Experts of a small language model: 224 tanh GELU neurons an expert.
Below are experts of layer 4 (counted from 0) of a mixture-of-experts language model. Rows are named up (a neuron's input weights, with its number) and show model dimensions 0-95. Each number is 500 + 50 x the weight over its row's rms, rounded and kept within 0 to 999. Numbers have three digits each.
Before each expert's rows: a language model's description of what the expert responds to. This comes from a sample of Wikipedia text that the model never trained on.

# expert 16
Words in biography and sports-results tables and infoboxes: Bronze/Silver medal headers, month names after Died, nationality adjectives, retired.
up71:471444554500429447381541496509499552478549505364453519535487488520491505557572486438552476424623523491489511510503555568479483530583551500487525439509499450592398498507503441565506516484522538581569483511582469515606521381356513509562524578549538483557442461515501519534478514491486545500
up72:574451349598455460533491522537523484468403494507391526339452519436544509469404565511411507463474516511440479550484549537532589445486566474526442578553531547554445446452524486472464457563408429491550461493503509492520521557455483503554477534491544510543528545550421446509527430562512472461
up73:527479507471446496412533480502498549585560518432472543572489589546472529397612557449536560485540480486482464501434515560461413502502522552516520480609541436530538449492472446420450535504552531564465453601558425497480496434482548518501515491547475467472458454423515555526483432529506579391
up74:568527599490449406416520459451549545547595497426532533471528471532466578506599504522399439368464536479422456571534434514594448485508535474495455442531559515429454443487456505549506471434540558560576447496598409420502491483458566497561478559464487539541411460430451484439508485497446483495
up75:520460503543530437509408398523507488448481515570545482503606584562536492453513484482518535455516529480496458589532590466591445507546470563459602519543598538529453430430521488433451533462564441428573552451502586532529491537519508509495510494544547600542605483451536417570516447545429497427
up76:561551542511533542538492540424511562404621581452473522460513590478564565544504565417536522446478628501521471517602501482563620472587572558416491629580561511472509557493523443498453568485549475565462492508517571502484534451426541484426523554484485530552393478582547498442496483512464518521
up77:517498585563481441483547488496573440500428463562481585520499527459518509502481557460433600536501550488514453501539512471584607480596470470486381487454545517572483628555469527428497549464590421502481520508630520505486534580514568511527536578572445495522496522424429469499518497510484490413
up78:456459535532480498424500444464495466418523433512453398544399547526428572502515506566450503468453579455490478494491523460572396532466494471406538505606504507455518505504517463420541509522414467515387436419597456461477552470515514535437475551526411546478492488557464462431520494408509455486
up79:406523471541550517587419329486508502486561525461563536447453523459464476411483531529547486427530488492519500588444488576521522426474507474514440476483567494544515541487465416396542531574533551540545475593583499510537551511475488492442450480573491478498447452536508501554533461472513525540
up80:512469558555567493525483509542550558503435482499515509531415526415514458471596592468474524405492450502429472536488484457542450528537488424553617599467564519521427545480532485467569456425466441500546494462496431503496506442483543545511531539593501492527507445421485452399498453521536517531
up81:510547446521480381523458525547472575504613552441479522555450525525515549464596595386424426424569540484543452543508508481650505462584566565449483572594494527500485526493517480513559491540496515500387421621549488440511506526447542507472536558476489570512468504486492552466595568456593536548
up82:461521472572499527494459365433523452478575516526528518531476589460443588549476668512507509534504474451494493490542471527497537493453468363565491598432561500605493586463518512466511536531534516544560441482552468548545437499554493506511444523567585524498472531483449446579553481471491474553
up83:496544577527433428468477492454420539400457465553542486541574551522571543524473558546536512532463451484508494485550442408612548459499476449510464468540497571557526460491486436465468568423498464466457502592493481491530513483451529432538557494539508515509408464570536453454502512523550500398
up84:513584521495531498509504563466482553472482620596415474514594592458451595439500486538547456489506457465450477502485541517510544408575497479632500546460559377491559510450487500494477541511526467501499537457537461514553550530443556462505531493567554401544501511368458512455511507453466567476
up85:505498535517486576468505436426539481519545533525506466448441514453613527486570453544526432456526509439530445513605455438547473532493495503504501490534534474567524601423581454399476482468509577457477540445608508574451516454456556541481481495453529469493475444560495436527524527537539532449
up86:520610486537539513544463477462477473408545522465511542521445549390571438619509484582552451464524476473459515565542457450456402458584527518501442483492584400388452473508459437454494562517517468484484523525502480456504463503542521563523367579547572589488531497460467404510606465488496509502
up87:438545548524613479502611445493524493464481460537421462404566593508436536528478451523524477487510578523450494505448525521513577522508492421396438536449456447445486504400410531498410466481435456572516585481501497461420489471441501385484449514563480523510537499545564503465503533464457516632
up88:522538552603554427469530477374483555488469446486464416523494515470469525576588510599525501401494491475527577534489529415503423465433539486547418509563554471483476482506425542496529516365468475512521441547481485545513468558531547509473509493592504470464448479554502494515484486552522496570
up89:527398469476502526541559449514520485546593565476565541542413511515529542512512569503441356481569474425567442538520538514496512491522516503432522468517609555519527457434489563478496398566602531563482558490528599378547446567457477503442544547547567485560485438506519485496433505509340602541
up90:493441597450427471493550477439529481512537548434398472604528529526504527410481573447467480475485480518502505549574502382509501499389541438546571444580463411533467565494494466355482536530478483548560557569513432574432445443442524501480497565484505470533440449526343459469488489538524467507
up91:528484549565491422464491405434534461574518488445524454597465449476445468574558478513463480439594545455546554494576557472516512486517544494465557532558527445444474527477546474538529547478497456536448435506533405538485503577463513489479429436547600481452537504584535503474502509461476595395
up92:529394624490528557467485589550462512539541547531531458484473591431382416539531398616433472403422534454510513497521504530492498574478516523445534564543420505568544503529579457500462562489464501490473521523518488553417473506422464514451417479514445542496514422508518493430522579560401457455
up93:570575609486590570527428548493588513435518585431412459539474544426460548532565496483515515488548456417503441518554502458499452445501524582494528522594497565451465543522492452496492538558547462557449522497463486504490454505511463483486533545508443544542520416510516493462548527500441445439
up94:489476505522481513399517387479478484454567480499519523522425544451531514549539495454534503472540478463477436491505469455541475516495474406449424639534459523501564564492505453444522591496525467561628496545471520525554552430555645563476419526491516463451470519471447458514550524461412428519
up95:491467483466610480541503447468546519495404493519503539443567560442574469583432544515580595567490535514624482470547518517600521475504498414505452529515505429513539532544505500405479500517582431534506549514419547463498532539455560486499489513475576421473518546443508405456563446523524387494
up96:459549556456564442433543482408465523539481443515574530567436503478521452504539545494489582503483520414488571486510512474464480452503455480490579559529460483486432597554440476394523462493504507440431472458508511471483520559503467447518472486496470544467543433537403486474484475440472586591
up97:544469422544464457506555454493488528492587522459539519491560475469476535560468460514538434416501449510518448575567432547503509468490511620575551443527523529522583411529542486532523508390589544543528454419580428504517542447352523559493482511584462437501509398510502498428517549585444509443
up98:504473593521562512471526416500514485565362477459471526502608543534497483520428525527533550467354428465457576549586611506466470471469494480570442476506494482473539529519493528509472473508548462496556534445448486493560507495409493522458441596505502525490497508615412482506531447613512473534
up99:475557594535427460484503469493465555502499475442547463591530495475529475518544392573462455478553536456500468477540478463504428525498500529457473431430634440457586623512540448369528524498470503568517412494452578574558555594462597565572509532513545500499484530529456471530591499470403471533
up100:525510473506598521527504472456509479477526461465476438515496512491458563448425539539490491482470505519471462587487567474590417568502544488436448631580540500428488537570480488455444572486474468435473502526441598524265491453491491596444436500559511460471497432502501404543596529514452488547
up101:543424550538510510423474467535498492540500543400546523509423577468559476477519553500475409435594437499515478462510400457451560507512562483397573436466519448566553534483395453473506465482443509535468532543537544563445536500470477474541457478454566480463555513464409498512547527501501474494
up102:619504558490563527473432468465539474482470578471518581453602556410461538535446398504507470427557429467525567570558505513557490475601526451473453420558508503532412538497520487474658434487523441558554417498551475583479474413401556630439470420469581504599503393562501454490414526476466496508
up103:609422492519496578394431508549517473475510567466475513468542579456557503459485523517563526519479549460431469498554475458556507499548496501626545456497492557405567548572462426449578520532463519460512473433518483486498544497450546524515491506538572511528451449572507494555553510483535501476
up104:537556460524495470451546531443608556483492512470507477549466592539491506469600498494530480538533466516420479538516553434582465556625562447513517532495493487592418533379425494430466418450602465587503440424509470479495527575566503541524520434497487510513499507517481496535539497433457460469
up105:537412584486531460556438464478532512432483465559463538456453517490552525487477523512538482426580470517447486537566491446511543447537433422523456562609455507495490586406524487537512498608435475500463570564601513507450417484506526388483595529481520516532479505480509504497534438505428588442
up106:557519490537531498527523463407578517608476408477481453473478500452530445492586449486467444488537489423474443478484456573531508535481625527350552406533482502579404528423468563501467452444537524440535492470630556564466520527451558504564436465512531528485485536465466516471556479519431462511
up107:598456444505534497494579397489538448472547531455471474452535493454511394540624478581482535514557527491563446482447497418502456513539473496497477432532463510496441439559489465491578414458574373550471602502481443542449397570467494475570491495523453566485512500532414461468516489486480586426
up108:552438443503476568513537558507533580459559499477564459460543572483443484476508553456471486471499534558482436446559481389423544502519490422476504457529495501510557465465518457544506451554512498498457500536617549543478553440476568551522537490455531440525644445458530523506561434585438570484
up109:575511494498558536401507461495513532593490453473416412419470516574426478492500567527499518546484407566449500331472543506508508499466449424517525522436676478487496557535416516445483476530508337512508539572436586536580599512493535543477479497500468501446481460512436456505505412539395461517
up110:472439579452489519515389551396565516502473522474522436516519551459479460546592524424434484515539509539470483520492480475519489481471460479485439451569601498443478521434497497491546461463545558526507609459649602503436477561547513482450565466518541430498496510511451481484603475457398540430
up111:560432427546462433461573468537559516541544586448464486478501574489503490477501500470475501506577574480552535555508522591477544569537397445522518613583564482409417452542532520501441426476495446488513540546495497570547508510554620506464500458551560579549527437546491427521512556484439491520
up112:498520545494619605440493456478559531633573503407469490526586481445439491506528498552494535474529547535478497471472578458503513570443460403564563473593534516432553438515485547548605536467575458513490498399524502476448536468460558490518464504478519461454505428530440450417532530505390490511
up113:601538502479570497521532487511561477487433592422490489501407605405551527526483498501509490473426458410493457467545394541456575483628493479524422517512523583486521481495433469516483507480587480530532455461539535426543481466499583468456530513496564498602433448476536407562575403475564435442
up114:577494404466512480453525476460540442431443482485532411429544503523563464526503486480487426474588490535535577508606546431446536528479523472511535540563582503472570548541486488527529459524492470575510480540463485425522508525567539400541478462527441440454471509638546494391503498501523545435
up115:550505449668488527527454529430472561463503529515469461502449586531523444459454557555448513502467498464438436564528461651502521500532519502456457501563524485509480531534442511437530547590467393476570410504494549541510539573506532372533520449499457383486398560371546566479510488504461542399
up116:517438418479602499522498550567467566523549517518344551580471536461493514496532530458534452526515454580473415466478514506481448481528465532522445565497514391595523519451530548560488350472457470557494523471440615568482485560491461535455477553527548479529491539485561528428517406544527606548
up117:536487550452487436491448425543504515427528511489517466580464459499464514553627474509516535461537558430485496554486513525469495453484504490443520567564568456483478502463484397510517447439502488636477526463570486556468525609569479460445565522536498546547531431608490478488502522562458449431
up118:505486522618445531474575505546412499517461549488430514470534493485498496599540407472509455434516412446517501483533516523571458425519486440451453442580535468473496452439431518492524447424461515507482597567521461468486564472452612650480459438497547510498427505598457500425455411472459494440
up119:432407570523506558500573436478535499535514475507430486552606459512452478498512485474556452429488546541501434501587510535629406543476501511522479487491533467576556519497515491516523430424452491506527542528531478523429518528426543507477392437552505541431469511538460410388555537534476511401
up120:532509540550489403441522516461508503450590502441593528517557503462574548507544458478451517487441308561437478497557495490475419397553452481490394490559550420488492475416518520502591491445462542554530521547489457416454554485460621467546471505546547505557526505501453422459564485514495576445
up121:527483552528517489480570462392420419485511585522437484491517515569488515459502547588379608383533571476491540515524493464398543538500427521476552544595506488529480562439462474468545513583559496560520523420445431499404551533526488493602372462500450467565526460608453433522478540464484478548
up122:418555462497599548571525445523539547503553470422510575528441556473519490561506597457490411487572430434517479534532543513485506434535495519491440457524500411536529535489460473577460456462465502500441376549518481553501547521590486506465529498556479513531477440478522432486541436530398439523
up123:546495549540470481520485444414507413471540627479539526547506533488463517613572426607496501447483468506551576459497542439497471401472585529550460540504480565429527471428587453509480522467504580520538471400545547478494512533556507559518474471660530492478534467469552456494603507524419485571
up124:530497535540506464511384505466545506469590515387536540512471523452410492443593554471462491507468565459449531446605550450532572504478517515553450511507520448531455452456544488457514560501461442536470579513550473521473566524538480438512413523478543526539476520468377393407463512454408531487
up125:556407453509415613562537450384558447478456482447557507565445502442481507557473485487459457549503407503509479528478630526488560436499488441521504563519555466515442572564456516463530555517595475552537430490526514489587498518537454494441423532543528472502432496509569480414526456564428416428
up126:572561518523576566514515420434414568447462445516528574491575560477485488532480485516468503523485514463470467497474556426570530429459525480452445453440403513500495542454481487536529613479470498532550565570559521483426527467387569556426495496497529507516563542518476431416428551486442390451
up127:555548465627531609430488477485461530448538427520461489416540549482448447476469575487504534456472433501542454478462459435508440434529473512515470584496479438489523524491612511483601514552516496576545476454512458491465481547557494384489516568490516462503472586445560413477534582593514483517
up128:532509582479526430542515547442557506475518508481478484538491552469521579704534430444457473549549444491515461439502564529522490540491509483480470500442496435560519483491463454427570521492482498527439486526487559547532551530488532501529495468524460452488529534394498484522470400542554393392
up129:481487490615472398527485501521465597465495427549568444461483497451528542515486455484440550496460508503499391559492531484551501507461516388472480444465474502553475453352503432460526632465520422487495452477476573527549588549481462465484510517562474559484546550493532423522505596457507495457
up130:493424475527562480520463452468504466494488516414551534575544507489458550530511444542467496440483517407471457477448452531571553587498516465502494480470476428511504437429451539630550483481517516541517551563528466423538527473503448529546508464578508388536539485462580501467486421466509533528
up131:648465498493546480515482526453404468521529534411579523410560484391539543506525416511507506511535550437674482490497546450630502474521536430420490493491516373428518453479401484378518551512447511515480514562460536548543489437457541483437505475520473570524513503483538411430537594475386506450
up132:452545559491461530422489504488422448427526558467514491515485525520491477551460415551467511449518531501453588461608648456524534496510471470583465510531545420462545575584502436533503507544506572430451481459504487441498470527472488433442443508538606548494516448506565527425518517509474553581
up133:407492448492484467519441497557547538587472466469465544442483549460547476520598453522452522409504492420469314546607493488553463510557524513503529526509554390558474434560475485536527376536525529528473468511519523501585515520499511505493562470437465444460453483537568398472484483551456584466
up134:512534514588450586504452476530531553506487365502604540435414507594471565426481462499495473459568491488503481517505553431512532470473531472541512468438549534588515501398456544540528569545480420513543509453529375623419438459474527607495525551565571460526462454489539581525506473518522614452
up135:572444525476531463445478476535494525448593544441533540505487579462563504432534534446555564492498482485449535498505485433554537591468491569487515421582504582510440475496563472452509421546532475572437530535500495442462406434529570466535436560551456572501607464546335535446490469468521459539
up136:531491588531563424612485459465634562621489497482554461509465508485546572546497530539449514497616435411432396525513517522507503503557516539498446532479543379471538509496506512447453482504485491518479440522509521558438466510572625567495496506546534561476481475523536544482512495457452531488
up137:557584490514536501526445504505551471556554580403446470499470533428518529501537493486512446487556561530528479480628578474444505560555518439435477517518556551506504433576531483556496460380493422581513495455513451528466478487500505521532532529518492466481470500549515476332510503505465525501
up138:500461544405616506509466553495491511461521457505511424485495459467553505521538520476535430422476460477427450421524576544506490516524502491540504553583474432487544479578485455511492486439552549440475540565551503497576520450478521490494567481460565368418488493489506450453483489574549510374
up139:471437529581467476415492444407596485483454443498566533492552447445441612537497521478485440444530556479462398477613579542504444503458523484450393514561504478453516589533558513554451485474496538481441468643548514510492499532519450508523461462537401442467492439465485480393494551523483466503
up140:525571455520512562419525483501548558478518567543463460540501461525522425399523582516445498581529562528454514567390442493521427422529526503582544477479501536601483562429414458466531446506635403610455549530559477479486586523546422495483494508525540501484426568505602457497453450427489468517
up141:538489524555530466525459568571510452502561521531513447470483553467508455470523626550453523527499415463461465446470448472514569554443563557524568601568607425467541468439433425438517480384474499527469434581432413532442541554512490477492514540461518493505400540534448474466503470490529528545
up142:444573463602492475524418440456516642476444560401518529441463498541551480503537462488496407425635514460525504514447508476509466468550544571480566502473538517545429563342490377536520553486480523492444560457561507557422511483570546484572455499488539468470524453529509531513531427412499462462
up143:632488468554556507545444437504491520488506447395473511424515501508494448432553530400437488459550474369480444536476456495458441404518547515460462531512546459478437470518508456442541394417508480535514561450523441457534561532548523495536460545514567555436527496480443513431499448538569505558
up144:492556436509426488513495546430585525485587453459490498401544523509501555619531531551483577455532459489497454474462479561484452529579437453494378533508531524546469613543449530475471500481547393530499514519439533499496525557585535424526554551496539490495545481438487509579477500373465536395
up145:510570629537537436489469512486579493529467522546490456426504477386468477496480486450569549465543478462498603499445580477488491525424545435426465505500546376581559528515538496493527491480470491522512426551498486501412506543475537501564506522501504429534505447523513466480559517527567580471
up146:444468591462572510501586421490559501456546552534514423507494542437418485506514510494473440507503507522494403458471581482550517501498578460580503536580590461540526438549424491505581532488373376503479456494441564500499397506496538484559469484462485590438546547500530505450584492557498470469
up147:577528579517570468527513411451498499563435473525483435454497521495591550568483503409503455504538429523557590497489483443507504535508525396502463473530464500498557532566447506471574536523489461489514540573418601647407501531404532486440498447474421523457554492553424510508570426555578473412
up148:488608536501584448524533516442541461463421508492540512474490517422458487529530440598511580489543444470534557573520468590397510382462509511569553510578504410492511490565335517513519494583558417610489496552455484515401519504481569425473463547481493443499450512525489409546482519493454603537
up149:527473559510440468468463485424426571472487561583644396538471510528545515497477587535419513505566501535542514513498618473559418446492515514506431515436503469543491602448562489469494432461453534480532491536561469595468527461558543528443447451570523589482480435437410542556481514573529536448
up150:501482476539448539519560560446505495508555568489592505499592481488528500407427440556481458498543475472542435526459537510537519474492508503465413573630559487533486567511486399570510519541516496585528482516575551502493470417507447542366521488538511440464514455538422435524458444509480513464
up151:437512530575513473529582473563463501569521523402492423523531465409407486509539437548541484487606476508576518459532538526521410496450432464502453586445511475497468500443486453354571511479448448383494542468594583518484484451505532562504511478490545446572535415552376462498456525526449481523
up152:511484504599489403531493512567441488457525558512536503495478546410426562456521551464508543555493561458529458572512553498550531480508525540485507443484461500569549552512539441467467515470524510543574403528610443522528504537485512389413463467550510523532448475405458419499552456480650483478
up153:514464507598539534424570510552484499444593398441445483464488483465546499419461544515556444440499508435514503537505473469488484445560464466423534514577502504468505530543339467453477495467441485429516504416484477545475525521472505571458454547422498493488439448471480505488554487476518513525
up154:483464426485469401444529486461559481439506503503478525432462501535446528551537534559494557378492560538480468562550480575608563463476516508508414534453442457550460553572487472536436534486549448558622480580562559489586520443479478453583466549530577568522498506437507518481451480581512528530
up155:423591497577497487467504462394502456473546549500464460564517525441489511534424450483447516531508377529492572437426513519567564489479528501466443481479456469532428515313455476458580506521516498533470510457498486417517493543482522463488465454626462497522464502550526508501490512493373498520
up156:411522532489481505462531483520553496395526498440422493491454452520524523526436576540441596398471464465434580519507406567478536469444554491457453542473595501552499527453538506508511482418547498492588518562541444515445453534498539447519491479526495523506513537498447496522512552518506453421
up157:467450466536566524506431570524475502474462496479469443403526525451515455556453545409447500515485430478450459371491521631507538429470553482507497472526540529538447538468544494501509464439602499596484497502490496516397525494463476580434554505528448484434462436486522496445473376538405565398
up158:519533535546497452508517495547562454462471489520496457513499483462587531593546501497476534478545538508538463597623478476552554471618469520510556389609583520508558510492467502523494441453499559486517477463497535542512552508466506577515396532443529481499474488419520426507388479547595496466
up159:489448512526415508495395505462598565583578456471496514547498521508511458431507508473462463476526490469492416447486488509480444416523490547667467624574527465490444532526571468464497506492557501510457541534475459479452442508503467487451465530588485457509492418511576545490424460517446590457
up160:563517560546557524466449431524400534564568533377483506461446519453507530480471517453526427539459390489449519455492571449586409531509520444539352484512583511438504576398502504533475457456507490610546508428531503544471408556531557514524553507550515505463536597552340404449500509535424509472
up161:457532574512431503530461476504482514455541551437450498515504524567475668492562549527499377529568522490429562477503439546412533531507510546463490408592528467499446520469592533482463481517488475399444521577436471555509506475513526568468463508455484465551433473482436501532526527515594438509
up162:502499576535476513442530476477441473439511488502574537581489542462566504486409582520489473471487445471556505612500524550517602400460506446489537523423570533621548532439445542496535574553467503483524465447498464451484502485542519405561363470542506529577516436489580550517422505407469552477
up163:572472445424522520591480489499489491408507488418479494512507539548538482448572464575560531449516543511521471488500554505490574489532601496480483424594568552392495500538508557485517441489420527538514591491523512523520545502487546472550494538477467561471597436618466467480543425411431610524
up164:498562597474576576523457550530580549578480429459450483502474538525406455457538478467468418454443436496409464514419560392522439483460459512562527517534547501509566503463437463386560534464473485547465457488517519509527523555466468563521487475502440478511503506583461446438606462524482498509
up165:587549458443586488569527447536510477476504513539405444512520457524520485465532524584427526520449399454439536507492493543446525481442503504494547514530582483522413486444511442478498435512520467484481463473454492580522490540546488561507532566558527530509491486466425440506521518472451521519
up166:485540481511531577523471474529537498463547542443532534558502457403435601484529511501557448545582530487509483627422499495566447497533597521404525395487519516442445532524524530386464491503511536358517591496503512549552495502406605566393531474462497495467537461604457574524470489466546520467
up167:504503438535591516447480531534456544464558544464617445487531585551471562510507543423563501533576492396546473495503557513525465490543554413523515511485536447469461515425475468460468400563476553504502505475551491503436496455529524567472481548467565469546501415405479418431612535440428508512
up168:595583615488552510453378491556522515503456520472496486537436448479566481445465545594481568566533506505495521523489459490531501473407476465523542454572483471483486481532337439385530441502480518504432539494523505564464464550449458450502536583466482457503521530531427435482468471477514505364
up169:475542606559497531486586559476554488476540446544548497541575527493416541430511497562513534510464381461482565506457489516457548529540612530507518508519543486530460535537422495532511501524579454474458493586543446471439469450480544524520455533444504445363475529463480559453549476399537410471
up170:520433476574488413457425452455549542506486533423480492550513518413533491566475474568482518462556431434509508520544521525522544493503527476477478546525517510542508555502512523531580424476576426490619355486598451548439485464515549568501535565462552511518572456471497449468508469515406516536
up171:575502466480484408509474429449501538349519477513570455563490548489512456466440472503468452463511583501582435545477575502527450382472542465558459507538520429473494542533463591518527507524487443575462541499477515524576567526464489461505480554485451553521521512591503462497516519451500585453
up172:533490470442402459536511498471544498502540520421630552623466527419467498503582459463527510578512456424521480449575530466609398441496544476520469385459470516485473580496517488491532535457540529446477473548495610524483527481497560459584387442479461547527557422416472522401508421532431560449
up173:525524485477529504553468425460537469463498417545413540536506485506572528454591555561485393448499501476451428481496522497588482484500561529433496553622614482449540515488492433494522505506484479544484516586505444579524521505556545452427443485503515348490524449498384427474540473482475589449
up174:570452534497487488498492385420503471474630496497454470573485466393552474497505481479466515466569489545555470468456391386521459427491483462452461473492487521546447481453522458477476458489542488552445625528497564480482492509472420547542450406483518478565511602543467454479491598392429493497
up175:473422547483518475481526506529515524473538502450524427538518504437527526450507429501566500479490509523475521625397445492566421498525503503505455456431519503504450596536459434505528444504478472485600538563533417553443504545425526479563535497535474440512390508479481549481520479487534477421
up176:482517547611489338500483454504503490421535582499502419551551533480425593540469447446440520515503639449462479493496606422556457458539463397522566476526551476538543481397433476531496416360522483508441491454595536442526519544528506522497417551547507606541569558502505536474468538505473465501
up177:490473439555527533533504508585522521482573573451519521490495505493474497479495531413463405555594457449535507548422554504469488449532502496476507467552463509635466584482477556452558535402573454515542469465520395479532576483485502473458494578594532538454439503563449455575490479456541492495
up178:453522508487527459538418392393504522496529457442492501442562498508450606486470530481503487501560492459534498551538521506513546529508590382438494430637514541516439506489497567572507509649518578475525514576521430517491486486569542508499413472467521430504505469523509452479575514538530475430
up179:500506578536473486530490409514510492575489495519525556535419641513494522488552570436500564467576417459453475466444567501525539469575588522445525453467518485574391539527477445553519441427555497507562507463642498441494495527483511417507477496533509503435526480435540497525580405445524441513
up180:393438535522493442537427450453513552467530473484463452459464404421493488399543422517515517439494489518463445482523622496487497529509534441473460550550526456487505544513553537440479461407591553633427526506545450498596438439543513549519489532465487407575518547536544478485606517565479468442
up181:509513427477516480508478445425595531592479472480553427479521471453604518551498458452536476441520471428472361436479507512541441475550438462471477532573455456490425467408399480493467497504624573546532580471568523597550434510398497552488500537508509499515462454494476524453534462634419464536
up182:493557482588585545455493470471488478462602541405438487624492486436490407585543526579485462452561546480490464515477582458623491420539498570517415526532570526513470529429534499468525496495446493594517447458564486545478482494528549577390441526534533515393556482497449531442512558529428491510
up183:594417507522482598482489478478567444499455503534516502607500534506505503454481531488488400495449544452489486483481487556541553498572529532487482559662625517448452528485528442464601464591506448520425473477548441603605530477527514580419466549530550464573502418513423435455594524595459517391
up184:562519398487524480510470474489513561453564547469553461570606539481470397529584474532599477531555523497578408560482530477410485543518409517571482552550552562440491516380593487571453477496520494547472511468453497480476607576510508531393495488611575477498504431503556534484592447535449519508
up185:482550589473550533479454534548622518460509528438479474443549454470428527596458523560435549561388480522549562495449453556560505421507456462493441493605585452432529496500382477466491464415512517587423524463452525513425558558523463503502525479446515408501478484483580498598456440497512546520
up186:519458527577429553403493486581543520552482415366513493497486596474510502544559552514521516511561450439521489435451546435440549520487561482490497491462513448386535472546427533573560493464464514440528504592558525583434525498444522535503465558504415407475545527533472529443507408555492490477
up187:551502613506502525584518613528482517464507565559431479505461649439405560480453520541415462512475496440501507489504566476597625572634561521402489481493601487441546552497539442452540465426497498458463465477394472515510518487434500460474458526516474490513486466465501513513558545443427561534
up188:553462459532541471509535461518484570538539481435454569419526510505525468617455468688515517480514430504508498602498487495615505451529426533484525586489439458407558544528412443414499640427418453478434525494519497512406506509527523507490447569518460558489469473555472488490524578537445533566
up189:497528466448481409490359451520551520478562481548459417607554501528490446597524504535455409552430375540498517410490574470625476467346441470562476484516541488453514454383528544494538540496425484478500542510548481559532532529505486556536340433560420465531523439553608510492429517519468529514
up190:518518445540436515558505485503500553498511464349583498454462550471505486592540552474436523438561549510470406492576566516508490463601452526432451437547530407513353562564469543519562494517500463588551456566564561524517436525504476579467454522483469490433531496537494494468495503429476501423
up191:534515478540457477501448527474432477539466515405585498595433522432482598502467555440502438457478577536494416549556442513572460500532563491489623412505463512540526509544492473421550472550447565484413528494568547524431501543552545522485520525500553482461474505453408389519516487455578488442
up192:467555496533465363533469425426542529472541508528524443431504578450491495502500531493426518461481502446524552530538520553477508429557517506493544394507521471569554486611470497473529472539538496457483487563554477433521497598405532411410475521433488479546488510433516453487499493443610503458
up193:414494547490469450511522461489448479515497517532388443505520522493520532588521539479395478540455535479505473454527568580499469568522551384513495536477503487394499539492516499476510507439464486443534453535516533430548505488613493541468484511643565450532436487566539486379526572520489424495
up194:614524486670569411492489476510432470458490550497469493515485500519514470572506443487476507420476537508515476515537416377551534488487553422428316527458506483500524499536508538462493459523489480523522520465471570456505465502498565593473496607565572547528423460467519469425541487484450415503
up195:503607552453628528458493598512522512504503535528483454451488529493527557520431554548496554523432475447576539595443462486478465499439543478356497520513466475450608565521473506446491550458483382459561600470535467515441578491417503520467459503546468507549538486444465472552502552590505473438
up196:466476423520522421521501428528541529396459642501555428532474570541467529487561466518486472452446530457454400530581506478481467465598498394465472567541579494483435515552442397498516513531466525436484425479581551532515515455432452441525429543457552557526444489504530514524461516529518530523
up197:480613570551500520550503555556567591430536545454520502599478436507423470511500516550511498479494495460560518567554539426533463470435529462518457486606565415351551509570521529573510566531489476528395588508455507491417509498461528512496427549557480476533538545486537492487505555508540567492
up198:538496547495480497415488559470546563498534378499524544481470555600416499450609545485526503436485461526506533449551481493529444431485417530353422460574523452490449524519525481473574485483546488560527522543579503505493468551483496485408487521382466560519537485545474457381512508494468483488
up199:586580530545555425524472417478480481511531502397566469471607468398450469594555529542442506523548530453493484551563561460620517587521484481479496457552489453522422567502541538546484518526438456503511455534556511487569520480517539525519447595553534629450436488577481515488477522522415491530
up200:473545651593519452472493530546495510522521508474503532504510505486562436475475516548451539500453468485467532382462505506440548513539410485503530541519504545479575476532531420518550543401612527512616499522611393598526521447455527393474471574511463510440501385551502396541487518540545521532
up201:523477596602501497537462488405474532477563412486559528444447489419567524532550519649473425386520523465452404576492513542514625481523546506473475514500537499557466489438479427502503504515465481484592479647605418529465514547533477505489467466509494589421533514508557504518464539459463434458
up202:588462542572490518504547511501550394407529533516478520555560507471434565496429541452573445442530465538527484570438469424529521530608500503482320516537492490487473555471579498502473532565482454513387455490514502556536472490474586619493477504578467552465409479484494487482469447489410452511
up203:432507549461552525435489449567542567470557525436506503572479527469501563458462488532495499471525459456556504448491442551504482552411561520429450527489563409413486492443470462478457397428500508452519447603482500501413521432555503442519526546441436483559454403486475446478497478544582439493
up204:530528487570551485506507433446405496424614542385561517421518499484501453479510487572524562495556541483521431532530529575589515384561478485474522558433541519482517512385464459497546512526487489518515577648643427506609587518548538459551497527488485584483422479569407474467509462501463506525
up205:579464478551548543493383505429492610462529582543596470469549507410557428546517459576481442385547616447485441489411525529519452453472490546490505601521583444505480472414394529577435416496488473500469458442591466495481483464533462512563490535635474480511579457566577442438428446451502470477
up206:490524520523511512486417409483582510388397489469519423446484495543542443483407541514470526511530342460461428460477503522483445496536538465523468547529542483587504562463478442473515532541501448497435486507558420444483573556450480518472558524505474409583503522531451493566422418494473581495
up207:430527574512564439558445540478465571471484526468495423549478412500473490501491378479465461424548430451405516476444583562446460462473518446567474461443491421451415444443542543461458409391548550456562541465511492592390543553533512533509552517584569474489555506563495542457546509462412472534
up208:361473527467513480473565467511505433590497503458524498376398558449566521565509591544500499469517485505564505552489448583581544597530526430435422602522506507509510531383510502510518480505482444510520575548423493524424506547617505490475445525427496471498538567432570446554488506502489516389
up209:455531514509441415541497527511470452586507522470499432526456495380593556481499519550522484482575485460514441481511525495636448506483580455551464470471525456641534490487487498550538467479439509455532482503444533490501488452484500515547414447508557507504526477461524477499435479563500558517
up210:523591526573516516587526498390560495475477464497451492484392543428531454506514446519475379448500515516539545565558428580516467440556500496517540413471541455544459599414476426490637463511542493464522505457534484559522493574436460481477532498467491478519443490507435475612520565473446567442
up211:546559594510567524497535555559580454558496468459546461503485476496428444452498538561546567476550503533503509608461417499538459485526498537481393501483460526571484508507440554404475520475505438414513509530522474505540515463436519516433500421532521488467533513509463466502594534451413521420
up212:523476475503639498519520500527580499461574486409537569440512488436534540620476554530467537496551539503452506576537516464406471527431529480462489553487555431483467538552466476517447527553551465563566553528491484529458444416543479516550536560492491528488438499486404417462536465618472476427